config = dict(
    experts_per_token=6,
    normalize_top_k=True,
    balance_bias=False,
    n_groups=8,
    shared_expert_gate=True,
    lr_router=0.000672,
    norm_eps=1e-05,
)
Below are experts of layer 3 (counted from 0) of a mixture-of-experts language model. Rows are named router (the router's row for the expert), gate (a neuron's input weights, with its number), up (a neuron's input weights, with its number), down (a neuron's output weights, with its number) and show model dimensions 128-159. Each number is 128 + 32 x the weight over its row's rms, rounded and kept within 0 to 255. Numbers have three digits each.
Before each expert's rows: "comes after" lists some tokens at least twice as common just before its tokens as in all text. This comes from a sample of Wikipedia text that the model never trained on. Tokens count by the router's weight.

# expert 17
comes after: "2", "0", " It", " MPC", " well", " known"
router:095111099092113148056096109178158177087114111121123133142154148121163032101094104107108099120131
gate0:094154135080095133148099149115136122104136134095156141105152145136100104087216136174186082128140
up0:157138140104093131082128138123169111138147145117137232180138082135053175158103124099159156109101
down0:137143080096146087116091086107099102107102157142119121152123188165119141153083118059154163165120
gate1:096091114079129109138128105127085106126128142113118134146118172080195067189167115090153092104180
up1:120139164123185101165125123154108136109148151135157107077160097101088180079154165196073150126094
down1:141131131176176117140071123178128103164154119143126149096149147184131122090107073080118159116122
gate2:184125160151129147135116174078179133156136079146110105088127148122090096176108154192119131144141
up2:144153161162148128145196138139098117137108129112152139139100130176098117152152116063130139101127
down2:106137150070066131192137090191111069088170083119093060160140111146173086147167069145175125105134
gate3:124096174206159124086106131124125130152127098142129181142111118123076105151157159133077079132147
up3:125095142150121119110139182163094131118066116165095085188141150113124141093121134122070091182152
down3:140151131119127192133069191091119186117131139128153144160122052075094132128151112152069080132116
gate4:151125128050098136066149143161137174135139133108152079147160129062145132147142126085097107140105
up4:129165146052113188085128134175149181132139068151126151135159099149164082143170157046077148126114
down4:108095100082207138098107141162122143159102129122124135164123103097095134151090164132080095132155
gate5:101107126122151138115126161114113156140166119089107108192107136159118130156124138149144077138134
up5:165147108151127165130114105160084102146124134161118146131126149128143091054174174119119136183095
down5:099103109184125100169089162091080174126135189127084110126092157192106147186127076171112109107081
gate6:122092171115125194088128142133145103150106123119141172135093109126109074126131155148154075146130
up6:148086156065036101086127075173099124091068156117203112147182096117111094102071159093059112181107
down6:170165073162078117114097161099089134158104159153104121109078092096101137217103103148143108114149
gate7:083061139076145064099163110166178062143031125114136129196178164144097129089135169123181166117136
up7:081102133085100132112190103151186154085096081150126085168194116158124070119061142157139135137128
down7:112196187128137111218138198162105028176111096088093095111158130099196179149148178153109194169171
gate8:101121137110154153121104115132155156139189078108065148131122137090176117142105087128121100076156
up8:115161088161097146203146117131187098152179128119206115146189110163070158168098149196107137167154
down8:129129133136104117162143138117156078081130152158058123136105202082144140160099124066073119075165
gate9:096148077077132126085148147118156169123041190131140143100084059147078148103255130144129138168112
up9:092136135066106159083105168112183164130101124133147128188092096171119143095148100096184102153131
down9:096070093107121108135163150204156143182129137132127117135092075120138116170104087112082112052175
gate10:087136130083123127073123108146135154110092149141140185168146110122112114122114123087203096130111
up10:115133149124148108124096093158118196137133112135151147102140126103160108147154158142188149109159
down10:088092112106145155140143140179053130142125173149091120202117067110134136162140108116125155079147
gate11:100113177182130149155127125112115093150180079165123138178131123121124138095060117097194143189147
up11:157166086136139121131100188106149151123134169061080132094131083109120140137131121155102143139121
down11:142123133145123143138147162133220131081148075145131074131140083131140172129110099178139136145144
gate12:081143110066120168144127127152151055114134141115093144124171151147106060089119144132129087122142
up12:110152101084118135180114116114141128074109141167117155145182160136159166090140129087097105175163
down12:155190083086123130176096147132171129104117133134148144084163162093080131107114087105093172118131
gate13:096091155142152195094117155159112139150126094119089153085133156151161048114149097067161139059159
up13:187106180201114148067093137095092065165131162138167126141117141109112116149133192084139157100175
down13:120122136143118132206124084158171153103122141115136175105136189120113164103099102138123098126138
gate14:112133117127117157088110156168103123141113100137076103109109140116140117129175129158093139155181
up14:139104140130104076099057157145029094173099112137098136118219111129122119140185131156078153144129
down14:167128150139120099120126054063130154154144116158117079089119080162134135147087073130098090133129
gate15:090177126155166108119095097151131115115111111123110147139143170120126091137159073144170114114109
up15:129120100125131081064144077138167072094081164152120101177104140082150143128126138122109101135112
down15:159172165119193079135118126142125110134108080169157160105183161105175127086099116158156117094069
gate16:093112133172112158134141151129055146083077127151162153110157161163098057160137120122166128162131
up16:119087165150080145113146100164167131138107109176068148143082204092097158110173118105142180173156
down16:099117126101069136121104120125109154106092095202114065170134151149078064045111140072116154199121
gate17:087135106141110087170178141106150115155075084080114194099155114113111111136150098103182098152064
up17:112168092124116111097178115119146091119087155133128186176129137140159156116126154121136145106133
down17:118110088092179128126197141175102171170098101140098166107110180154172198148108152163124111118140
gate18:118129126173160089132134142148096116145065122099100137110128150094087113084108163117100174069128
up18:150179085150099000165120117122101107098140078124103108125082063195112150107140147124158184103025
down18:125132136084144126127170095146093154140073146134131126197158055135169008115120181166095158120137
gate19:103145137109128119103122104158136179097150193090088146106184132121123143151125165100163127103131
up19:157081116148096169139207221112141113138090137132151124158128165138175110105163119148124147112079
down19:150143097092138155138114152118173166127183119132117189151092125159130110103193140090114192108136
gate20:128145143144117150057116140182095072153089160117124176144125136149159128130159068073121112112143
up20:135107151109127087089124108185146114156137118074126125102089135089164070159098104139155143136157
down20:145161107127158109133126107202167118159120137144171174132144168169075122142152144181116122139121
gate21:063131108119145154046107129147173138124102083089087167127138150142097098127104145062176110133166
up21:097137182157142156032146132138137132135121075153062183132165171127113091123169143102184110118152
down21:127136121062127066128170164145131149153074133125140122094127106086090104063189121120098161139046
gate22:138167136065132166119139179144146098084120083070128120112146183112053141136100127119155129093106
up22:082131137090184111079109130168130162139122103115107092142131151102079153143121104199166170058116
down22:151100148162134125094123199163115094051101145177083183162157126209140061113113142093155131138107
gate23:093144132162158120122105115145077090198129100123148128182122074119145084101204173125109063154100
up23:121162153090118175122126120137196149147099141119114146155135141147153133155088079115131155170128
down23:115089161146053144064100088124126079132056181174167107129152101118091102137100173156144080118098
gate24:170165161067086170065199124128133090093104136153140146119169135135145135115156168106119096136103
up24:126169157090087148107111060120149058108132122103255152099157103151169156170108128158139121082115
down24:120104138241134080139132151137124146126174168148163089187128113113152140122143077104099143108149
gate25:096087149116179106170133130125169118118051105127115167170081125161163174118123123059141149119052
up25:078137167153123156203199138121157104136152034150119126060086104080117119138125087159117114133099
down25:085148130130105084068113160182086117079134110109118123145140135100080130134126165151122185129154
gate26:140138138122101142088163133141156134124106154123179117137193134146124114077134202147130136168138
up26:170144089163103165056158133081147105166164168117169155159167162128115158127153145092182179117084
down26:104109091136101163128130126118145153137104131138124114133151146100138162172134202110127169114151
gate27:145109099137193116040065143168098091171141151144128178141130151174091133089144083181126056125111
up27:089134192132063144157196134079105100108094067181137057102128131100206165078131129130139119209112
down27:118188130139103123118062102096123160168158100142105051134156180101126118068165105133114112153145
gate28:108164142160119162106132118143177124131131127130155082100078133075153126057139142130090161145154
up28:111098100108126105148074134114055088123113153156175157179177193105151074145079152178169144102136
down28:102108092153144126112139196073142160188091070132088162079111118133104152166131168073149166185115
gate29:093149069136110095104103124118172184172142065160160153135058141099098083130138122076156174141104
up29:119124153124124170178174145156171139138153134123110049137161105192147144111124112169133100196105
down29:193154138153115115096146121195149111097144155101106126111163166157077172150136104142100084172134
gate30:140088170131154183101134093123131143142132096130139154138108072097074134144106147097165156184086
up30:130114068069122119157154161157146122121161119172129108108131115125120044235149123115144088116083
down30:155158144103147105139174163125129145145077164117109112162118129109126084074135136124088079118104
gate31:127149121170092134082105174165147152161125120120142119119172127149100157113060181154149118112106
up31:169160112168112133112099213122152118152089142122160150141144109184125164072118228131139169119110
down31:159095108132134066167133146151143157150170110108237171104112188134135156182161142104185118079137

# expert 36
comes after: "1", "2", "9", " ", "0", "3"
router:129117158136124031095136168098102134136144106120094067144087141150159079142125042178150083120066
gate0:121142203111135168050121189139106117142137132085040110189072164077168146075204102122152122140082
up0:182176120141156209074130129096155116129101077187100098181141114130138166198132142145134139153119
down0:154132123104156128157173150183107129126145097134076209123101152108145128100136113084101126138071
gate1:133103168097117147166164143128155168137082088122138146108128103094097175151145107108196151155120
up1:125135091130155111161165185129121129171175117117110138095150124108092130135070161090175140130151
down1:137130073145123102163173172160129130161166139177138166130127106118142093148109116144119145144133
gate2:113110112097083164098082080008129092166128043168141107189166115136127075133099129116191115164139
up2:096061086148117061087099053202166065164150101182116137090140164098163107110133134169083044161144
down2:072117126092156105133118166164120103186198184130154127154146140135103086111133146080087129120126
gate3:095138114152101133117103103097129105172086141107111153140121192091152059189067125116158144183077
up3:167119096172133134143130020129114151090112097146064145116072125122099171134140140158136083061121
down3:139164065137148045145156131154164051165130078148040122069135138145168095080165088097145094139136
gate4:106168087077136121095169173134188101107177133157115092138139177106078150171141139149225112131198
up4:103161104108173113178136135117133131089137138161138105088125156104102124181189093123163137195107
down4:095098148114131124139107175106081036128184170086170156126091109084098155136107138118125108185149
gate5:114113124057139121101126147117156068193100085066087141112151139096122156138198124107113089155133
up5:141167146146145122125118025126161117187173122144096171161127093150135100097175133132127135084172
down5:144136101126143138188117145114143098155125156109089129101160151173161173131137140085120137131141
gate6:139167141107158143128134143110177155157115148145106182144154142112101088148106092172136150136145
up6:066137121106111115193125154162156134156127099132119187045149073161141139164110093102112151068125
down6:114151086123112138179141162191196162144107191093143095126114083206139106131083130135080174148163
gate7:090144194126137115115127247206110132114112102152106103176188127119139077143146066100140116179126
up7:084137135128169134142080149162172107088130134089119124107135156131130120139161128162116121106156
down7:073138126095114110149127124092180171157086117103117166090152104153071133151094141087129097119061
gate8:101145140143131161132149088135133096137131128114102144134147126192142109135130156141041118156126
up8:167137164123100092123104109130188086123149132185122185155187134111154059156131161157165165119151
down8:158070117068085125099092087103064211139162165140112155074106115120115080127092142136189083111124
gate9:092104170100098113156115100112101146169134127161101124185218151146101114130068107111103064146051
up9:050096135107073135107133050143090162135136156141158140113169110133122080082105138067069103084101
down9:170133164121113142168070054123129133128116052189117124173140105172163090147085159112095105128154
gate10:074182116109097140121130123091151163173181114179168137160146167127150101115109123148108106151142
up10:198189144158120148074095113128159160087172125040117150168100070101103118219146149126097065103115
down10:102115118095094134119034101139127134159139130082129170134176110101138113125121126131150080178074
gate11:107082160112133133102097115160112158157133216127121115140131084099116125153137091110113101154105
up11:173173077146082166142144128108127134098130121153128132124075169177182094078147151098125162133112
down11:108163082132097159089170170055126144082125163104142100132100147126146104160100129118117096131148
gate12:105179197073142155127094151144159068130109128120116075152126196119107164134151073110101101134150
up12:109132094101146148201115145081140069206100124099110130102084124112087105124138128103178139102187
down12:102119116079146134154150121112100063184157114101136120137139111131167157100153093162130101129138
gate13:135098208136097130101121111145145104173133093200112188119115155109180146104115108171159071190143
up13:135165127133164136149100097174183127163121130067151162119108116117094035138166158088094123127137
down13:117033077116157135152059099118132093132099125103115176135121137118102097140151112138119149161104
gate14:150079113181113055119162074144095156088091134109138112179154159096111071195170107146129122136049
up14:147179135176172116087147094112149121118165143122147065164083137148201129129073147103139145103099
down14:134118141049146162105160100132117063078133137125124110182028145168195076089167150109104175159136
gate15:115044082102109132125141116090157167169124116170149087113211164099039092155122094106121073157109
up15:072173099122125116126158157128128152123121155114133125158149134166133168061157207087104215160166
down15:061066143138133148115078112139119092110086085092134120147188155121077110136105133073115132125138
gate16:147099141146121192132157129095178082161152119118108096103145106095166154154162080166137161091076
up16:180115146125147123146104139131154084141182095142105177123080136112120122090145118083143094144126
down16:157095108146113093150129126118130103090147094073119129090075072159165128117093166099120110090149
gate17:136133204135118113144099155142115128180119136175108129122090169144087083090114143176159114136149
up17:131131152126093128144155078078085085143137074078115139164100132111119116100124079109136159113090
down17:078125101061126147137102103071128109144177089091116138115146101160128079156177134121099130130138
gate18:134166085133134129078096118155141107088112073070077134136130106172156142150082149106172100126090
up18:076172181069121173139132093105136052132157134118127177172115116157152096097126138123124156181140
down18:116127133137120146117174163097103103106139129142090158096178119179079110112191099150115142105111
gate19:068150108135119162165155091103124128083135131113120114135136135073065102096167114145141052130109
up19:112066136074106158087145142117133060129103099096137194137108102129080089148097056079168161090164
down19:143125108166161138140153173182115057178111118124090125104155081154115164130141091093140141103166
gate20:090106091106133132183165065161180115130109190184087144069165084102128152102078065132142116134112
up20:141160112155124148147126115055137135114127161089189100126181072097132136104142150150112183134130
down20:110126121150123109131108062089163120089183114179117160166100165154100178121097133125156142137172
gate21:045134163116178101123087163222141095090127145160093129122161169099104104177107114148095132169157
up21:073179089111153185115156131123069122147125171148161130199113059085121148081142219095153124160110
down21:072127185054144068125137156090102125207124085146132107073110178147133118102120106161125093124184
gate22:045115131081050125137093130146156121106100134175139138107164142147154091084115100159141069139092
up22:098099097106089195138151127108128123116129085101095142163128076107203099143162149116071106144136
down22:083141131107116121090121127163073133117116099153131164136125174142117107135151168097070119128170
gate23:157203110151097149124092103112147153123177151133113111143123203106129149131117101163129108075071
up23:187148120065134151092127147088100132157159115179164136123108143176166131081134212162135151189097
down23:117138111092079105077146130118129116103100117153162149132144167192211114114193162101142179097135
gate24:144131086088048139057179069164132135147118130133105148131079108100142068149140124166124153163125
up24:074097117130126189174138157185130088087189122076147073126185130163112073103128168030082137126136
down24:128136161138050113085163076077127138074076078164062101083120175087170093115145148150154090116078
gate25:174135156100095148132167118094156140145111094169090112129126161133102098120157185129132103159145
up25:146114130127151187097138127071126113114108111157124120140103145131079108109105187145045137177194
down25:109198139185159150120135157145104112106106172114145130131159155146173129124159077156079171092104
gate26:132156146097120100081093123117105119125164148111124153146162137087144162173076108159149119120096
up26:133115097154106123122098154110178103090146069162153112124121171113117101147136065140163200123102
down26:148146160158157142150167139132204096168134141157127156130086168095076153098129081106126132166124
gate27:169178178201136131110112104111133182121124145138105097196102135104134152134105127159098130134085
up27:176097146135165129112126151106162104130144145064078156139095140086151083141188141122122136168221
down27:138123116125119123101187156136169089164106132096158139102106116115058132157065125088092086165143
gate28:109122145075121115095115147144121144129125114172126142187162147063173131128137145147079109102148
up28:114100135208176162208126105101139130125112061083107088043172110130136189096128179121155149153101
down28:055168110148185131169118116148195134106129168089133111134114096080143129180102136149180161052130
gate29:134120147178111100177107069166129148143111132121128110148161136119157103140094100117106093148100
up29:125110162207100155123110209079142163105081132124107111131123116103135083153164088094071110157150
down29:118137094150103153044168125109132199129164103152132125195141108070150055102115166123080111097132
gate30:131151153166135136128060118150227064206103152117125158138103099147137179141106131144150102120134
up30:122189123101095116156157188152142096128142145173167163145139144099136129108108084150087133140091
down30:176151098110173156143132146137119124119136177109166099153116076100139092140098149113142096164207
gate31:119157129080136116124078134153134092119073132145152141133049175115118100142078126154133152155098
up31:137166168083122158096159165099159124137099145101156134202097140128119122100083112155096114182153
down31:098148160144130134125113126156088130164095108122157153152105096113094132112166099116128159086122

# expert 20
comes after: "2", " ", "1", "0", " (", "–"
router:105169119119106129105159114148127145165110071144122066122145142121136124131128104129119052088138
gate0:113102142111119100147085089136143149131142150163117115130111161140149101166164075161114118075104
up0:144160179139152106089123139145152098114134197151150109169081126178084147114119115162166096109109
down0:108132083180177154096082068166145039080123167157172105125112145125113188094067125074138165149087
gate1:068169139153110096147156097062197185136102099145154165110150179182155091188116088207094096184150
up1:176104085121143107085095117113104113092139113071116084128141123091141112187065146120163106110126
down1:156178175073107120193136134144098137149110112099110131067196126132074151128135141155094178125142
gate2:124132104135113122117145199166189101130163130129094125140113158136126133180149108098174105109169
up2:124081159127112148116069084179093133140113138114152153136138114112108146127104130146153122152087
down2:116139151159093112136093099087131107063136068153175135129114155112144186061111104147110156131101
gate3:082107140148163100048159093107127157188111178064064125148145143111127114146120097105052073104120
up3:135132144087105101187127189189157171140124080164112102154117099124114120135105172077172139103135
down3:097136098108097128179055118174125219143137158115162193141101105177114084106127134150079135111134
gate4:152108141125156066163056162149076106099122131136134130154090135047112153098148089112198103129125
up4:076125160140115119152112110132149060120112092146158103114112113094116191155124127121094159107136
down4:114105160120136137100140061131080140123128123108152182140145087151099107159125151173099136100160
gate5:110175155125121092118157115131155148142157160111097157137177137166111144202131092162098111063064
up5:109164149116138164171130119115163135145136130119177153174111097126105102129059060096122119157107
down5:124091132182119159132047111120139134188108145122099140129143113144180164090089056086153133156097
gate6:102118125127112115117126118112144065130109134176122173134117165094162094125125133081153139115129
up6:112158065118068139158161122145116151105154122116159145145107138117134182135194127000090075165157
down6:168127109085147077117074170193121048119163083130106177088111137120072111173148174149105105164134
gate7:081161148163149155120092131171054153118122118068143092104084141122117159145117099108140095078106
up7:114133088148136130102143111149141139120102103121152136073094123138116156167110145104105155141150
down7:151094156164167113167154121043128138165190158121178137119105074093127128177124168087128165137136
gate8:085094159122183112116142099159141138135076130138091121127158111107163085148122091120101131110106
up8:126135100090128168150144104104136073108111186115127083117143111074170103100120119145131114131145
down8:100147117163169111079116112144070121160103157081153208109160091124193108122120152104108121115130
gate9:127152161109069081148058102163177155134186113151174116122155112090168156101142121154123085088168
up9:154103103105138178143171136114116072069140125124128163150106121165043109091144145060116101174105
down9:150169112200138128139102137096101136133166161167118101107091172065161137149125138107136082187157
gate10:159148179139205167077157117140123163193141128156151088154160170099138167197134122135091109097116
up10:108134105154133165145110215122112094114132112153095193056073127143109134120104172136151103185138
down10:139128108121157163139185083129112134161159146066168135134153123080088116183133096086130119087120
gate11:198157191093204153118078084117121181109189102143126106126086166129091124146146144131199151142152
up11:131113094135082077132151184133173086148113178153110115098129156142145097115115134160077077149134
down11:104104134120132125142154197093092090130113103095185081120162123108115125096159123121051155119117
gate12:108103136079170176092138116133099149089151121129103137115099139147125033097141118153165121135109
up12:161122116162111138107093059111111089125161118098162140108148105114186102097128153126153098134132
down12:140126198150165067197165115136106199178142116089145147148122051125138111145162123114154115088114
gate13:142145177155150100078061130155081093176118131180120115158170180108075181120109070085140092199117
up13:120074162161107156103137101122069129131170133144122093210156196148096107105144137101103139067138
down13:159150049164129118138096150140155145109077142140140178125113125076155105159167094129127165134117
gate14:134144123108152136141129147087152121095081087176123110125102166124166107163069198117112104135149
up14:110106172163140087074088118156122180174198173067125130120116044115113110124143167160108149115156
down14:133075116154129096148111155170116160190115157101135085123121099203178138100183103076120090124141
gate15:132117153073136129141081193148091174144156106104172132113119145128177085175089124105146124165133
up15:141165105091129157098137111180072182124117133109137096088148164165106186132092090101113193077117
down15:148098127083157133111122128100116128096072127146134148166068112128076100161155077166082139104129
gate16:135135148120103160128053114105176100137168124102135119214109153189176129091101091159128105114080
up16:159123064182129120094154111153147110149103099135071113157116115117126204124141137096158101138109
down16:121141176081162135140127083119074139111142112165123151146127159104103116103113159078121152135143
gate17:170129137131165168101173117111183124151140185151098091077074114174128145091155138211169185160106
up17:153183120135191143110088179078138087161174115128144177124129127090158118154139131152108155143156
down17:126158124095111154143096191138176142067181127135148147175145165169088113189159168167087173176140
gate18:140192161136141150107156137100171073135094124125143123094129142182147205079118145111128157119090
up18:109114161117150142127131081124170081088138076152103098126106089139181113168063131146129074114190
down18:101098120170110140127104150111122106217116127150136087096130170072150118185148129155120099086123
gate19:115171143103139085131136103175078155160133165099112105117168142086106187118129067102130104194092
up19:154162145151152107111127101155041128116116126097106147158159162142157167159156085126092117132098
down19:169157094119133118160154164166153193087148130163134179101118149116086120144121137101169110080143
gate20:132160158112120133147139095125160157171136137135160105189136083089137114097115184141116108153088
up20:126116196137146169147145194150121115120150100178170136089155134191171154094126161170136174116121
down20:158185194116107168102095080164076175087103113122149078130166127144128142143128132139182100147107
gate21:101187152096122174126137122146092110126171158000161109117142199093158179099119152116148148138133
up21:096109185159123239109135155078174155095139128133148141087117101113146113145124128179157114169154
down21:104091154145100144143104067136132153199190130152118142075130102126066069129200148127120104132153
gate22:108153129129109160122109081174128142142158085147147123099153164075176130170144139124076109155089
up22:106122143133154128196166105116170108097141165068084106158143131148089098102117101166158166132130
down22:114157164146156142150144131081159115065138194157108126139137120074143117114092163107136116137142
gate23:100173166125143111172133137119144115120072137138138138144165140107090095124073105164109112111105
up23:151084178143095092143166185118156134104132166168092121102187149162121177131147158125116155135150
down23:182123107123148077074126160114197108089144144118129101108148110130084145088086119158054181119130
gate24:097173149086145151137153122094118114159104103169129115118095166174219114096140169106155097132096
up24:184061118146100150109115140135105147103164175083178129111137179067042132160170107063075153096147
down24:100100167151145105130124084095128150091173177150134171142116110118134077116094116096071150112135
gate25:126027161163084196102160154144163115134168087176072118103128118121126127084160147073107180087115
up25:185114108124114153071120146084101174162163163089137154136099115137075131164125038099076123115150
down25:138087158099131109079147140147125098130109092116097151160140118161160158157074148092124099146151
gate26:159147128110115196159139105131109138061168143136110141117099118107157107112151121127096085174109
up26:146151136078129107137150024132148161144100112141108189130118145146110112128147091138128194187055
down26:204102133151161126158137117146179165108175056170121129151176131114152135149078135094151101106185
gate27:122160114140069150118126130141115108169097109069122091138139159095140093111117113095142148107200
up27:134121129138171128164134157089125182100153116147109156105169138148075118085130147116123162155087
down27:175097129143145079149130131116174103093155133153116086133086134130129196091129080167194088204079
gate28:119108159147165106160069159117154144143171131163094122117125139063120145188165090098109047119141
up28:134141123099116050105151122146151132114164123067126093155108149199129091164184121163123189071131
down28:102110175156193195079162106173064125134118121154152171131090108164062125147141169173102150142109
gate29:124064153103164146126110140093139137122114106130116147087154175147136057108124071154099083159137
up29:129152145131061121140126133142181107174140112111139129132132086126117149154136150141125168150099
down29:119195110106150168094099119154086173187120145147102110121201127114138113139142112145052138146102
gate30:114192095123139136141082127188108081104115116142176107142086140079099120124197139127154083092155
up30:199133112174098124155096102117100117138131113105115085102071092136132151119150149157164118156124
down30:110151151124091083177123117140108159121144132135173099159082198151100165112143142194064073120128
gate31:133088161118078091114097118151122111060105118090115083156175160096162130154092108089125077145127
up31:097121129141100112177130086098107175167143095124134097154120140114130139208102153113167119114118
down31:081071152172127042070125113140127156089194138140133019154121140134106119108110113180168101134123